Experts of a small language model: 64 experts in each of 13 layers, 7162 steps.
Below are experts of layer 5 (counted from 0) of a mixture-of-experts language model. Rows are named router (the router's row for the expert), up (a neuron's input weights, with its number) and show model dimensions 448-511. Each number is 50 + 12 x the weight over its row's rms, rounded and kept within 0 to 99.
After each expert's rows: a language model's description of what the expert responds to. This comes from a sample of Wikipedia text that the model never trained on.

# expert 7
router:48 32 36 58 39 76 44 40 43 33 48 56 58 55 38 36 49 51 41 65 45 41 57 54 44 50 23 41 35 54 44 48 44 49 71 57 65 58 37 40 52 52 58 51 72 28 57 57 29 38 62 72 40 74 59 27 35 60 65 68 63 53 39 43
up0:34 67 50 57 54 36 48 57 57 52 57 52 70 50 64 34 42 63 67 56 45 19 61 65 55 62 49 43 48 68 63 49 63 44 30 45 57 36 61 41 42 21 72 54 48 53 32 39 11 35 56 71 37 43 63 38 17 65 27 71 54 52 52 40
up1:60 50 56 39 48 47 54 41 63 53 48 50 50 32 21 44 67 62 67 45 62 53 39 44 48 60 53 73 58 49 53 37 56 53 44 60 37 54 38 55 28 67 63 52 49 47 51 39 46 43 46 49 38 56 51 88 56 38 30 50 46 58 54 51
up2:45 42 55 57 53 42 60 46 59 40 49 37 69 53 42 38 56 51 53 58 48 48 45 77 44 42 51 60 27 49 42 48 53 41 62 51 51 39 49 36 57 49 63 55 74 52 42 34 44 36 75 83 57 34 39 58 39 58 54 30 50 50 62 43
up3:74 56 65 51 64 51 36 48 43 53 66 62 60 43 41 48 32 24 75 44 75 56 74 53 34 54 35 40 37 36 61 29 51 49 66 37 49 34 62 62 45 56 61 51 40 68 74 56 43 55 52 49 44 65 39 37 31 54 39 71 51 29 51 61
up4:66 55 63 52 75 57 30 56 46 45 50 71 57 44 49 16 47 45 67 68 64 43 48 72 50 41 66 64 36 49 50 34 68 34 64 33 41 51 71 38 59 38 61 54 46 55 41 52 42 51 82 64 70 28 31 38 56 48 65 41 37 45 24 56
It responds to: Function words that start a phrase or clause after a verb or noun: to, as, that, which, who, when, because, e.g. started to, listed as.

# expert 38
router:49 51 52 65 43 81 27 49 45 49 48 58 36 54 62 18 60 61 27 40 52 53 55 51 42 46 32 49 31 52 60 45 40 43 74 68 37 63 43 48 49 63 24 56 57 42 61 39 39 47 65 72 60 44 54 43 50 53 59 70 63 53 28 57
up0:55 61 57 55 23 46 31 64 37 57 24 39 59 40 60 57 54 32 62 50 36 36 59 50 54 49 54 50 40 47 57 55 47 32 86 33 34 50 47 49 64 45 41 55 37 73 37 65 48 26 48 31 32 65 55 37 29 53 70 55 61 48 54 53
up1:52 56 45 53 63 67 62 55 61 59 64 68 45 26 53 51 56 54 55 40 35 57 31 46 32 68 38 18 48 55 61 56 63 34 80 60 52 61 41 63 45 36 49 42 49 53 67 41 48 66 37 52 47 57 58 19 45 53 50 49 69 70 36 36
up2:52 35 48 47 59 51 39 60 43 53 60 29 36 58 52 49 33 53 51 41 65 45 50 46 67 56 59 51 58 69 44 44 47 39 59 46 53 54 45 43 36 44 54 36 52 40 34 44 55 45 60 78 74 52 15 15 58 58 61 33 44 68 55 48
up3:49 41 41 29 46 48 60 61 33 61 51 43 67 47 71 38 56 45 53 43 46 43 56 60 48 70 55 28 45 54 65 53 60 51 54 66 47 45 49 73 49 59 52 38 48 41 52 56 55 58 56 43 48 54 51 35 34 40 86 53 54 47 46 32
up4:32 38 43 44 50 30 58 65 48 54 45 51 57 44 60 64 55 24 68 39 60 31 39 46 45 68 65 44 50 43 56 52 43 72 74 42 61 41 21 31 59 52 42 29 43 52 52 60 68 43 60 64 41 41 64 42 57 47 40 58 50 56 59 39
It responds to: Sentence-final periods, commas and closing parentheses after a year or clause, plus was, the and year numbers like 2016.

# expert 52
router:43 46 42 63 38 58 43 41 45 35 57 41 50 47 44 56 46 49 28 48 42 43 57 62 61 35 42 33 41 45 35 50 50 45 87 61 40 68 38 44 51 43 28 56 74 41 33 44 32 72 70 59 63 48 54 33 68 58 64 61 54 64 40 39
up0:53 40 48 44 34 56 54 39 30 60 44 44 66 45 53 51 07 35 39 55 38 48 38 61 48 37 36 53 59 39 58 29 34 48 63 63 48 20 48 53 32 34 53 51 41 57 55 36 60 59 55 61 55 57 44 56 32 40 65 44 52 43 60 48
up1:52 43 58 52 57 43 26 48 49 56 46 50 49 65 43 56 30 34 50 35 50 64 32 76 49 54 59 44 69 65 50 46 60 56 65 34 54 58 56 57 44 38 58 67 68 62 62 58 43 20 43 56 33 45 53 44 48 53 41 58 55 51 50 59
up2:51 55 32 60 72 43 55 48 34 56 84 62 35 49 41 60 42 54 45 32 54 24 32 51 46 59 54 55 54 50 62 47 55 38 51 48 35 39 72 45 49 58 34 41 39 77 45 49 64 60 70 35 56 50 35 56 21 49 62 46 55 58 39 36
up3:44 46 36 42 49 63 53 67 46 42 49 54 59 39 45 61 63 32 35 69 29 45 56 39 49 45 19 61 54 54 35 65 57 41 61 72 59 47 62 37 53 68 44 30 35 56 47 46 46 61 36 61 65 59 40 66 42 42 63 48 54 31 32 45
up4:70 49 49 53 53 45 58 36 43 55 52 51 56 51 25 50 49 26 41 37 29 55 50 55 60 37 55 52 63 36 78 55 52 29 63 49 68 36 53 24 51 51 58 54 27 49 24 35 53 71 47 72 72 50 43 35 26 65 52 60 70 46 26 38
It responds to: Final pieces of ordinary nouns in descriptive prose, like hairs, wines, identifiers, appointment, and whole nouns such as system, version, level, history.

# expert 61
router:43 39 41 63 34 75 41 43 54 34 45 54 48 59 44 48 68 62 20 50 53 53 45 38 27 59 38 51 38 37 44 56 25 48 80 51 39 85 35 39 49 47 19 38 50 38 35 57 32 51 55 41 64 64 51 32 57 37 65 60 49 56 33 58
up0:47 55 57 68 48 40 60 38 65 51 57 48 65 52 51 74 29 41 44 47 72 57 44 44 52 40 42 45 56 50 63 30 34 66 54 64 52 48 48 52 32 44 46 52 40 62 63 57 35 60 73 40 66 44 60 45 47 38 62 45 53 40 62 38
up1:78 54 49 46 61 30 58 53 55 55 36 49 57 58 55 45 26 47 59 39 29 68 40 48 46 55 59 67 63 54 53 79 45 48 39 48 64 60 67 59 58 45 45 47 49 53 48 46 46 52 49 66 53 42 22 53 59 49 57 49 48 33 43 65
up2:64 72 54 52 69 56 53 47 45 54 69 72 40 54 47 57 16 37 44 56 64 29 53 54 53 47 41 50 59 70 38 41 18 62 69 44 51 36 40 40 23 46 67 54 50 55 61 60 53 51 61 35 44 40 35 37 47 41 48 56 41 51 45 58
up3:47 43 51 47 55 53 27 62 54 54 63 60 62 49 43 48 63 21 11 54 52 46 52 59 54 40 35 58 49 57 30 35 58 29 63 53 67 47 61 44 52 56 31 44 32 60 40 61 52 53 55 40 35 73 43 45 64 50 66 35 56 48 43 40
up4:41 63 61 50 52 39 22 39 59 41 58 66 75 58 43 67 45 60 66 43 41 60 50 41 57 42 39 33 72 47 70 84 38 29 40 49 35 55 55 34 31 65 61 74 47 47 37 43 41 65 49 40 38 39 43 50 51 43 74 43 51 38 55 48
It responds to: The article the and relative words which, who, whose, plus | cell separators in tables, e.g. in the UK, Scotland | Chris Kane.

# expert 48
router:67 67 62 55 59 58 55 41 72 69 47 41 33 56 48 62 53 25 50 27 43 48 50 44 49 60 48 40 58 63 29 65 43 44 38 40 48 41 54 71 54 41 57 46 44 43 65 37 69 58 41 64 47 32 50 60 40 47 29 47 47 40 48 62
up0:23 45 41 52 55 43 50 51 58 67 10 57 46 58 48 79 45 31 54 52 58 47 51 63 49 72 47 36 61 36 58 53 34 44 44 39 25 47 36 47 29 44 62 36 49 43 43 45 35 39 72 45 47 51 60 43 56 45 40 51 57 70 63 38
up1:39 53 49 48 35 65 48 52 71 44 41 26 35 41 44 54 60 58 52 75 61 46 67 62 41 58 52 56 47 49 52 47 60 47 72 39 57 55 63 39 69 37 54 43 52 53 52 57 44 45 38 56 57 42 32 39 46 47 42 33 58 49 48 29
up2:47 34 51 59 71 59 36 54 54 40 42 54 33 72 34 57 44 47 51 65 59 44 51 23 49 67 64 52 47 62 46 48 55 61 50 46 71 63 65 50 51 53 54 65 54 77 39 48 57 64 52 41 50 26 58 30 41 49 35 55 76 42 23 52
up3:54 48 64 64 56 47 62 49 61 57 30 29 47 39 42 45 44 59 49 53 53 72 40 21 46 82 48 59 53 51 32 64 51 35 80 44 53 69 45 63 48 54 54 44 58 47 76 65 41 58 67 72 34 66 49 47 51 43 51 47 51 37 50 38
up4:49 37 60 41 30 37 50 42 51 53 37 69 48 69 28 74 57 31 53 59 48 50 51 46 41 39 52 42 54 59 62 53 74 41 52 41 52 41 36 44 58 57 37 53 42 46 59 55 82 52 49 31 69 37 52 45 65 24 44 51 87 23 49 58
It responds to: Determiners and ordinals after "the" or "in", e.g. each, same, first, last, this, those; also "Neither" and en dashes in ranges.

# expert 28
router:40 38 36 79 48 62 54 52 44 56 41 48 35 53 47 22 40 62 35 42 44 41 64 48 47 40 19 47 49 48 40 59 48 52 79 61 42 57 53 55 50 53 38 55 73 46 63 52 46 35 77 66 51 44 56 45 64 59 54 66 51 44 38 39
up0:43 42 42 26 81 43 52 46 34 58 68 70 52 55 62 66 55 40 49 46 63 66 52 71 37 31 58 60 53 41 53 52 53 50 45 62 29 68 43 48 58 54 43 51 49 52 66 48 38 68 47 42 62 52 47 44 54 45 51 50 75 53 76 45
up1:77 35 53 68 59 39 67 58 60 44 37 43 47 44 29 42 40 46 37 46 51 55 30 42 39 55 46 62 58 59 63 66 45 50 52 53 56 30 57 53 55 31 51 89 44 37 69 67 51 51 72 59 50 47 39 44 49 52 66 38 45 33 57 39
up2:23 30 68 50 50 49 39 56 60 37 52 48 42 41 47 37 38 41 67 79 49 40 42 50 53 40 55 46 32 69 35 58 42 54 36 64 62 61 53 60 63 48 59 35 57 61 65 42 56 26 65 60 49 53 57 58 72 71 42 61 42 46 46 53
up3:40 41 57 65 69 75 62 46 70 59 47 41 59 46 54 50 52 31 76 28 74 61 32 24 51 52 47 46 68 15 38 73 56 60 24 69 63 44 60 48 68 69 63 22 46 50 35 49 41 57 54 40 46 48 72 74 38 51 54 56 65 28 44 63
up4:62 54 42 73 49 34 51 35 53 52 45 40 52 59 66 77 46 63 37 57 53 49 71 44 43 50 13 43 43 59 40 53 41 38 48 64 50 52 63 47 35 67 60 81 34 40 47 64 46 57 30 72 42 40 43 53 43 48 48 55 57 53 48 54
It responds to: Forms of be and become after a subject (was, is, were, been, became, remained), plus his and table pipes before years.

# expert 55
router:43 28 43 75 46 72 57 36 48 49 49 54 23 47 45 41 53 65 36 61 54 44 53 37 32 53 35 49 47 67 39 55 41 62 69 59 64 77 46 49 44 71 54 35 45 25 57 39 37 42 47 53 50 63 51 41 38 39 64 55 49 50 25 50
up0:81 49 49 36 35 66 51 53 62 58 47 70 36 69 29 53 53 45 46 43 66 51 52 35 33 21 68 47 46 59 27 54 34 50 60 68 43 78 42 53 45 32 54 33 39 54 45 60 55 42 62 56 50 50 45 66 51 49 44 57 46 30 46 44
up1:50 39 72 48 78 49 53 35 64 24 42 63 35 61 57 33 37 70 46 60 62 43 43 48 28 54 53 53 61 49 37 53 63 30 49 50 52 32 32 48 44 50 44 33 51 52 46 69 38 30 50 58 55 69 43 31 37 51 18 65 47 79 60 60
up2:66 28 58 44 59 54 58 57 44 68 34 39 55 76 56 46 43 48 54 65 40 30 52 64 56 74 50 40 55 69 51 45 56 43 65 49 41 61 57 50 61 38 46 40 47 50 38 68 43 61 47 23 65 63 62 41 36 38 57 58 52 33 55 56
up3:45 21 38 51 26 53 73 35 59 69 52 68 44 51 83 46 37 58 58 37 56 45 49 53 35 50 43 52 45 63 59 41 42 71 33 28 45 53 38 64 35 55 50 53 50 44 50 69 56 47 36 59 64 55 35 57 42 45 57 58 60 50 27 50
up4:47 69 31 59 61 64 18 49 36 60 53 58 38 40 47 35 65 54 59 50 57 40 70 48 47 69 49 73 60 42 64 53 45 53 57 73 46 69 51 35 64 73 53 56 31 65 42 42 38 44 63 48 41 67 48 54 45 47 54 43 39 25 38 39
It responds to: Nouns after the or a possessive, plus object pronouns them, him, e.g. his friend, her childhood, the same, own father.

# expert 12
router:66 56 37 48 49 64 37 60 35 38 42 36 62 51 55 48 24 37 49 58 60 49 58 75 41 33 29 42 67 61 37 37 42 51 68 39 51 36 53 43 54 54 38 54 51 59 36 42 54 46 48 60 71 53 55 47 16 51 72 48 53 57 58 60
up0:58 52 44 60 52 57 49 48 46 45 35 56 47 61 58 50 44 44 44 50 74 40 46 55 33 46 49 50 51 61 64 62 45 44 37 57 57 38 64 51 45 63 62 55 53 63 23 54 39 69 65 48 43 54 53 59 51 59 55 48 53 61 50 57
up1:47 49 33 42 50 41 40 36 54 66 64 54 46 51 54 64 31 45 36 37 45 23 58 54 47 37 65 58 51 40 67 36 37 54 54 49 50 33 56 45 55 57 45 59 37 47 32 53 60 77 62 47 59 49 63 46 17 53 64 27 54 47 57 61
up2:29 29 30 48 60 78 69 56 53 39 43 65 53 39 42 60 53 52 43 49 44 74 24 52 58 49 60 57 65 37 41 49 42 48 49 44 31 45 57 64 42 58 52 36 48 43 50 49 70 53 52 57 62 54 45 50 44 61 42 60 39 50 42 48
up3:76 52 52 48 43 64 39 49 40 66 40 59 52 55 37 37 26 39 41 50 57 56 31 62 60 42 45 34 60 55 59 45 51 49 54 53 17 60 61 50 40 46 50 42 26 55 45 52 68 45 34 60 47 42 30 21 48 39 57 56 44 55 49 50
up4:50 52 52 46 59 53 39 42 41 65 65 65 38 38 31 46 53 40 66 48 36 50 45 59 37 36 47 50 51 58 45 38 58 65 74 51 33 34 47 44 14 59 67 77 34 42 40 43 51 62 35 40 52 67 58 29 54 59 65 54 58 51 49 61
It responds to: Nouns for organizations, events and fields, e.g. Award, Stadium, education, team, culture; also possessive apostrophes and middle pieces like "ust" in industries.